Experts of a small language model.
Size: width 448, vocabulary 8192, 58.7M parameters.
Experts: 32 experts in each of 10 layers, 3 picks a token, a sigmoid router.
Training: a variant of SOAP for the experts, 362M tokens, 15147 steps.
Below are experts of layer 2 (counted from 0) of a mixture-of-experts language model. Rows are named gate (a neuron's input weights, with its number), up (a neuron's input weights, with its number) and show model dimensions 280-335. Each number is 200 + 20 x the weight over its row's rms, rounded and kept within 0 to 999.
Before each expert's rows: "gets" lists some tokens that make up at least twice as much of what it gets as of all text; "comes after" lists some tokens at least twice as common just before its tokens as in all text. This comes from a sample of Wikipedia text that the model never trained on. Tokens count by the router's weight.

# expert 2
gets: " ", " a", " is", " was", " C", " has"
comes after: " |", "|", ";", " in", ":", " March"
gate0,211,184,206,246,188,229,216,202,204,190,218,228,225,190,192,178,192,190,223,183,270,228,191,210,158,208,166,202,202,187,214,210,190,206,189,190,197,207,189,201,192,228,163,216,211,224,214,191,235,184,169,218,176,148,190,215
up0,196,171,220,203,171,235,206,172,183,173,192,238,213,183,183,196,196,152,187,206,200,248,200,190,206,192,148,212,205,204,185,215,213,204,200,172,180,206,200,232,193,227,202,204,220,182,195,183,197,181,191,210,232,169,230,192
gate1,174,199,184,235,199,208,196,190,195,197,208,194,195,229,194,189,219,231,216,227,220,221,196,185,212,170,204,193,230,206,175,187,161,192,174,221,187,203,170,222,194,222,217,226,220,180,202,219,211,200,173,180,189,191,167,184
up1,185,216,190,165,202,187,221,206,220,177,184,224,208,228,216,185,210,194,178,162,220,201,182,196,184,207,235,209,200,159,209,189,218,193,187,178,182,214,197,234,175,205,225,216,188,238,188,171,183,227,218,198,208,211,193,214
gate2,174,219,182,209,207,212,216,174,211,212,226,177,214,199,205,195,214,207,214,179,168,171,186,163,198,222,199,203,178,197,228,201,177,190,188,217,228,195,135,167,221,232,216,210,202,232,208,198,226,189,208,228,191,158,237,209
up2,217,207,190,227,200,236,160,200,203,185,198,173,194,212,216,203,195,214,175,250,200,222,205,228,197,184,168,178,195,160,205,229,164,237,166,178,184,182,200,186,166,211,239,185,203,225,218,171,203,199,175,195,207,192,196,244
gate3,196,213,157,178,197,203,197,198,209,193,229,200,194,191,166,216,208,207,198,195,182,215,186,202,213,218,182,225,200,203,206,183,187,231,167,214,243,178,179,189,196,238,207,218,232,220,197,212,208,197,200,221,164,168,182,207
up3,150,180,182,189,172,212,192,202,176,199,236,198,201,210,188,185,216,215,172,196,189,198,195,215,152,168,193,190,240,205,209,202,193,182,245,202,212,201,163,147,216,213,207,227,223,217,170,200,209,224,178,184,193,174,220,175
gate4,162,204,177,218,188,229,183,207,201,196,213,189,206,198,198,187,185,228,203,203,214,208,186,238,191,213,190,153,172,221,208,217,157,223,186,188,195,181,174,214,190,216,198,212,233,214,188,206,198,194,179,182,212,201,187,204
up4,179,233,217,166,179,192,187,223,179,197,183,217,205,225,202,207,209,174,202,227,188,175,217,180,180,161,231,206,191,223,188,223,187,210,163,226,209,193,173,205,214,221,199,219,184,186,207,223,193,215,222,166,184,202,227,253
gate5,199,191,180,229,215,191,229,179,225,253,218,184,230,183,179,173,197,168,235,220,181,205,212,182,198,198,215,197,241,186,182,181,178,215,178,200,158,207,198,211,185,270,199,210,206,197,199,198,205,227,221,205,190,203,229,190
up5,189,217,169,210,233,213,223,235,186,202,175,203,204,183,171,174,186,240,175,179,232,232,221,194,194,212,205,191,234,211,195,193,217,164,183,207,199,217,205,215,216,236,209,169,223,234,200,212,173,230,188,163,212,182,191,201
gate6,196,212,182,186,200,214,211,221,214,183,186,222,191,179,209,164,200,234,214,190,218,211,216,202,178,212,199,196,173,189,212,184,189,178,181,178,236,167,183,212,212,213,185,162,184,190,181,228,186,188,172,216,190,168,197,196
up6,225,186,238,202,218,223,213,221,214,158,175,226,215,196,172,188,216,213,205,202,148,217,180,208,226,213,186,185,196,248,178,188,213,206,214,225,228,214,178,188,197,228,201,200,207,211,188,199,196,183,172,234,202,187,190,237
gate7,194,199,226,216,243,208,237,197,188,191,234,168,208,220,203,196,185,208,251,167,198,217,209,190,193,227,131,201,216,216,207,205,227,198,213,211,178,175,175,217,184,213,206,248,188,184,240,161,183,176,184,201,172,192,163,224
up7,203,171,225,199,197,213,196,168,191,232,193,202,216,181,213,175,169,160,203,218,235,202,196,208,185,204,212,225,207,237,214,230,217,166,214,193,186,213,198,231,204,207,220,221,207,217,205,210,185,173,198,224,167,177,181,222
gate8,197,228,206,181,245,193,215,217,180,219,255,190,194,233,212,180,192,170,206,189,206,200,182,198,172,203,201,214,172,196,225,219,180,178,194,173,200,188,194,199,207,219,192,222,168,214,231,204,196,222,200,206,210,219,174,245
up8,199,209,179,225,195,226,195,185,211,197,218,170,205,199,178,204,219,170,201,202,216,196,190,180,193,233,212,171,182,177,172,192,195,195,197,216,203,205,198,212,192,198,179,186,186,222,221,192,221,203,229,186,194,176,230,191

# expert 31
gets: " ", "\n", " number", " Win", " over", "ie"
comes after: " |", "|", ";", ":", ")", " May"
gate0,219,192,159,186,202,235,223,213,224,166,233,197,190,185,173,190,222,260,202,202,190,206,166,219,180,193,175,227,204,212,197,190,193,195,220,203,208,172,171,153,225,210,220,216,199,212,163,205,199,223,202,187,154,207,211,200
up0,240,163,190,207,189,192,214,177,239,211,219,208,200,217,178,197,209,199,220,184,180,190,168,213,204,204,178,199,229,198,198,175,208,251,212,198,214,199,183,201,202,202,193,187,211,208,190,189,198,212,234,209,169,177,200,205
gate1,197,212,181,194,198,198,184,212,187,207,223,209,212,193,194,192,214,225,198,211,164,196,175,226,172,199,199,210,207,198,213,217,181,188,189,185,193,209,203,236,198,202,185,199,223,214,227,209,176,228,177,192,197,176,184,247
up1,208,204,199,215,204,183,249,203,171,211,188,199,209,191,236,204,216,154,190,191,219,195,227,185,209,183,223,222,203,201,190,204,212,213,160,190,197,223,204,186,235,169,207,185,186,169,170,201,227,172,195,216,212,205,223,152
gate2,188,220,187,202,215,199,189,237,168,210,218,171,203,215,175,178,223,233,211,232,165,182,184,197,150,204,193,152,216,169,189,229,191,214,170,195,218,201,190,177,182,194,189,230,194,189,180,201,184,198,190,221,184,182,182,204
up2,180,211,213,179,167,228,168,174,186,178,198,162,187,192,163,208,193,193,198,209,215,225,191,244,195,214,183,163,206,188,190,191,175,204,208,217,191,197,183,203,187,190,170,206,199,212,205,192,211,192,212,165,229,234,240,210
gate3,223,193,200,240,191,179,193,179,176,257,194,161,223,197,189,178,223,211,228,180,216,231,182,176,198,196,182,203,178,224,216,208,207,202,164,194,230,239,222,165,163,195,194,183,191,192,193,226,191,179,177,190,212,223,192,216
up3,237,159,231,230,187,180,197,200,188,191,222,177,192,196,206,202,197,182,196,202,224,218,188,202,206,161,185,216,172,222,174,228,214,204,197,217,230,225,208,199,196,158,185,198,196,210,199,196,180,200,220,193,221,216,219,211
gate4,177,197,192,215,226,169,201,249,177,228,179,215,211,185,190,184,215,236,213,203,192,203,204,181,178,198,202,211,192,211,195,214,174,202,189,170,212,231,161,206,212,221,195,212,188,199,185,194,197,188,185,194,199,192,193,205
up4,188,199,215,205,224,216,200,177,167,211,167,225,177,230,201,191,200,218,184,217,194,204,174,197,176,207,213,204,201,217,214,183,214,188,221,201,219,218,195,204,200,198,209,198,182,181,180,184,216,193,203,193,230,251,238,187
gate5,210,204,190,223,224,198,211,204,185,227,207,181,199,211,177,166,208,248,214,169,202,201,213,210,171,215,181,198,238,195,185,208,202,195,200,154,215,194,202,190,228,208,206,203,190,211,204,222,206,221,179,223,202,196,173,224
up5,192,184,174,198,222,194,190,185,187,216,238,171,215,203,163,195,156,217,177,172,175,168,237,209,203,209,196,200,229,227,227,199,217,198,207,193,212,195,215,169,210,239,194,204,209,220,230,222,216,182,158,196,221,205,216,220
gate6,179,210,197,144,177,184,223,208,205,202,192,209,187,176,226,191,195,184,199,212,203,197,189,210,196,194,183,221,196,211,227,203,192,182,203,244,204,235,195,193,171,225,222,198,162,235,202,218,172,212,214,198,216,159,166,208
up6,170,200,207,206,235,212,194,218,166,223,195,215,226,229,205,173,212,212,218,189,191,202,204,216,185,184,224,203,189,212,174,198,198,183,193,181,179,183,205,226,206,188,224,209,230,160,202,155,263,179,165,256,230,223,229,194
gate7,197,214,205,193,241,181,234,197,181,228,227,181,200,169,214,201,216,214,204,189,237,223,183,232,193,215,222,215,198,220,167,217,203,201,199,197,180,248,215,179,209,199,194,206,199,203,206,214,198,188,172,188,212,197,229,219
up7,197,221,228,235,187,176,202,224,229,218,152,199,167,179,228,194,196,215,216,229,193,228,218,201,191,180,193,196,179,219,199,217,194,189,213,232,227,185,218,168,212,235,238,183,230,225,257,186,235,212,199,196,215,207,193,215
gate8,217,174,189,189,210,222,221,197,219,204,164,214,193,207,210,185,186,204,192,194,176,227,190,204,187,209,157,191,224,202,190,216,193,157,205,202,164,232,194,180,175,183,191,203,202,187,172,224,181,194,174,178,179,221,154,248
up8,203,207,200,210,192,205,221,196,177,195,233,191,184,187,167,207,214,203,179,228,203,151,214,212,204,198,213,191,182,244,221,179,192,201,176,204,214,167,185,203,186,193,221,240,219,226,185,197,209,199,239,179,179,182,196,210

# expert 5
gets: " ", " E", "-", "2", "0", " S"
comes after: " (", " |", " ", "\n", "|", "-"
gate0,209,193,191,211,232,183,162,208,200,215,204,211,214,181,190,168,211,219,223,213,199,219,231,199,196,220,197,217,200,180,214,186,183,223,183,232,172,204,199,219,187,201,219,232,216,185,199,223,203,240,175,175,185,154,208,193
up0,253,193,211,226,196,210,218,248,183,219,215,214,156,210,245,200,228,191,221,216,175,205,227,181,207,208,196,225,179,184,187,213,203,199,204,195,188,169,206,175,214,194,213,211,211,160,171,244,231,206,171,207,201,190,222,181
gate1,200,196,174,205,206,178,220,196,178,240,203,200,179,164,216,214,197,211,210,207,211,230,215,225,206,198,230,197,186,206,185,205,208,172,189,181,188,185,179,169,170,197,191,204,170,197,211,219,165,241,187,213,182,195,182,259
up1,192,222,225,200,205,187,212,216,153,204,201,211,196,204,188,243,212,204,223,245,168,195,203,199,177,208,201,176,222,212,209,190,225,220,208,196,194,219,179,155,179,166,223,185,183,242,199,248,204,207,203,184,192,205,218,217
gate2,198,173,157,189,196,179,178,222,182,194,231,212,188,177,207,201,220,204,197,195,234,216,212,212,166,197,179,206,227,174,213,211,170,201,211,213,204,221,191,206,197,188,183,211,173,201,187,219,193,221,225,185,170,178,170,208
up2,170,174,196,209,208,191,178,213,194,189,201,216,198,202,208,178,200,186,170,253,213,226,207,196,218,191,188,227,213,181,200,195,203,221,207,224,188,227,176,175,207,184,206,185,161,202,196,195,165,223,201,211,202,212,217,196
gate3,195,200,167,211,206,186,231,191,182,186,207,209,201,181,157,207,211,189,198,203,195,222,177,198,152,170,218,202,229,203,201,221,169,169,216,215,202,228,157,225,187,205,209,244,170,184,192,201,178,189,182,171,200,173,188,248
up3,185,182,220,215,215,200,239,199,217,181,229,199,183,217,204,237,176,193,187,189,201,220,178,213,198,196,226,213,198,198,214,195,214,220,220,231,204,197,172,219,139,205,190,221,202,176,204,185,165,164,223,212,197,214,212,223
gate4,193,193,164,225,215,214,189,205,201,223,207,184,226,190,186,209,232,202,237,167,201,185,192,264,194,199,205,200,177,164,207,212,191,211,224,196,202,189,176,205,195,198,212,197,172,198,199,230,182,217,197,173,206,178,207,207
up4,210,221,185,216,208,193,214,196,209,215,199,225,191,244,176,175,189,209,183,225,188,236,226,187,182,202,188,209,226,209,208,209,179,194,210,194,212,193,173,199,185,176,207,219,219,186,171,178,229,244,188,221,199,236,185,215
gate5,226,176,185,227,213,196,220,208,206,219,194,215,178,200,173,206,200,216,173,211,205,215,183,203,211,176,205,211,200,176,193,222,185,162,197,210,181,199,148,177,217,191,173,201,207,194,187,200,200,185,189,177,215,204,204,245
up5,192,216,212,179,193,199,183,212,188,213,202,183,230,194,214,198,213,197,210,192,213,172,170,221,182,186,215,228,222,201,192,196,204,205,173,203,249,235,231,245,209,217,234,195,170,186,203,224,202,209,195,216,182,208,176,199
gate6,203,206,163,160,201,182,211,188,167,227,184,197,240,182,194,191,177,242,184,241,205,224,188,215,177,186,201,182,188,206,198,245,191,190,195,204,224,220,196,190,161,200,197,202,197,174,206,181,189,189,213,175,196,201,184,236
up6,176,183,203,164,210,177,192,220,230,205,177,219,205,213,202,216,225,242,205,174,190,202,208,186,174,199,176,170,209,189,203,237,244,207,250,196,207,178,196,162,179,206,172,162,199,204,206,203,217,216,192,220,207,182,180,221
gate7,196,245,179,153,197,181,203,204,193,197,172,202,199,216,156,173,223,214,205,191,212,172,185,185,215,178,202,197,193,177,200,196,216,199,216,203,195,197,193,196,203,195,207,222,209,179,209,212,220,199,211,178,201,201,213,221
up7,204,209,237,200,173,203,199,181,220,220,188,193,190,209,172,204,234,186,183,218,183,184,200,198,218,207,188,185,165,188,210,204,234,201,190,219,171,208,238,206,193,185,211,215,177,206,201,188,195,157,222,218,200,213,191,204
gate8,212,208,154,236,204,209,211,170,175,228,174,198,183,209,204,189,212,212,208,215,174,196,207,201,171,230,191,177,209,169,199,189,192,182,186,197,204,200,206,205,190,196,190,225,194,198,188,229,191,224,200,225,187,182,166,203
up8,203,185,214,211,161,193,202,220,172,191,196,233,198,221,224,198,216,198,182,230,192,190,206,202,218,187,224,216,210,182,214,181,216,217,232,206,191,224,221,220,202,186,220,223,218,176,186,188,200,181,220,178,184,168,233,213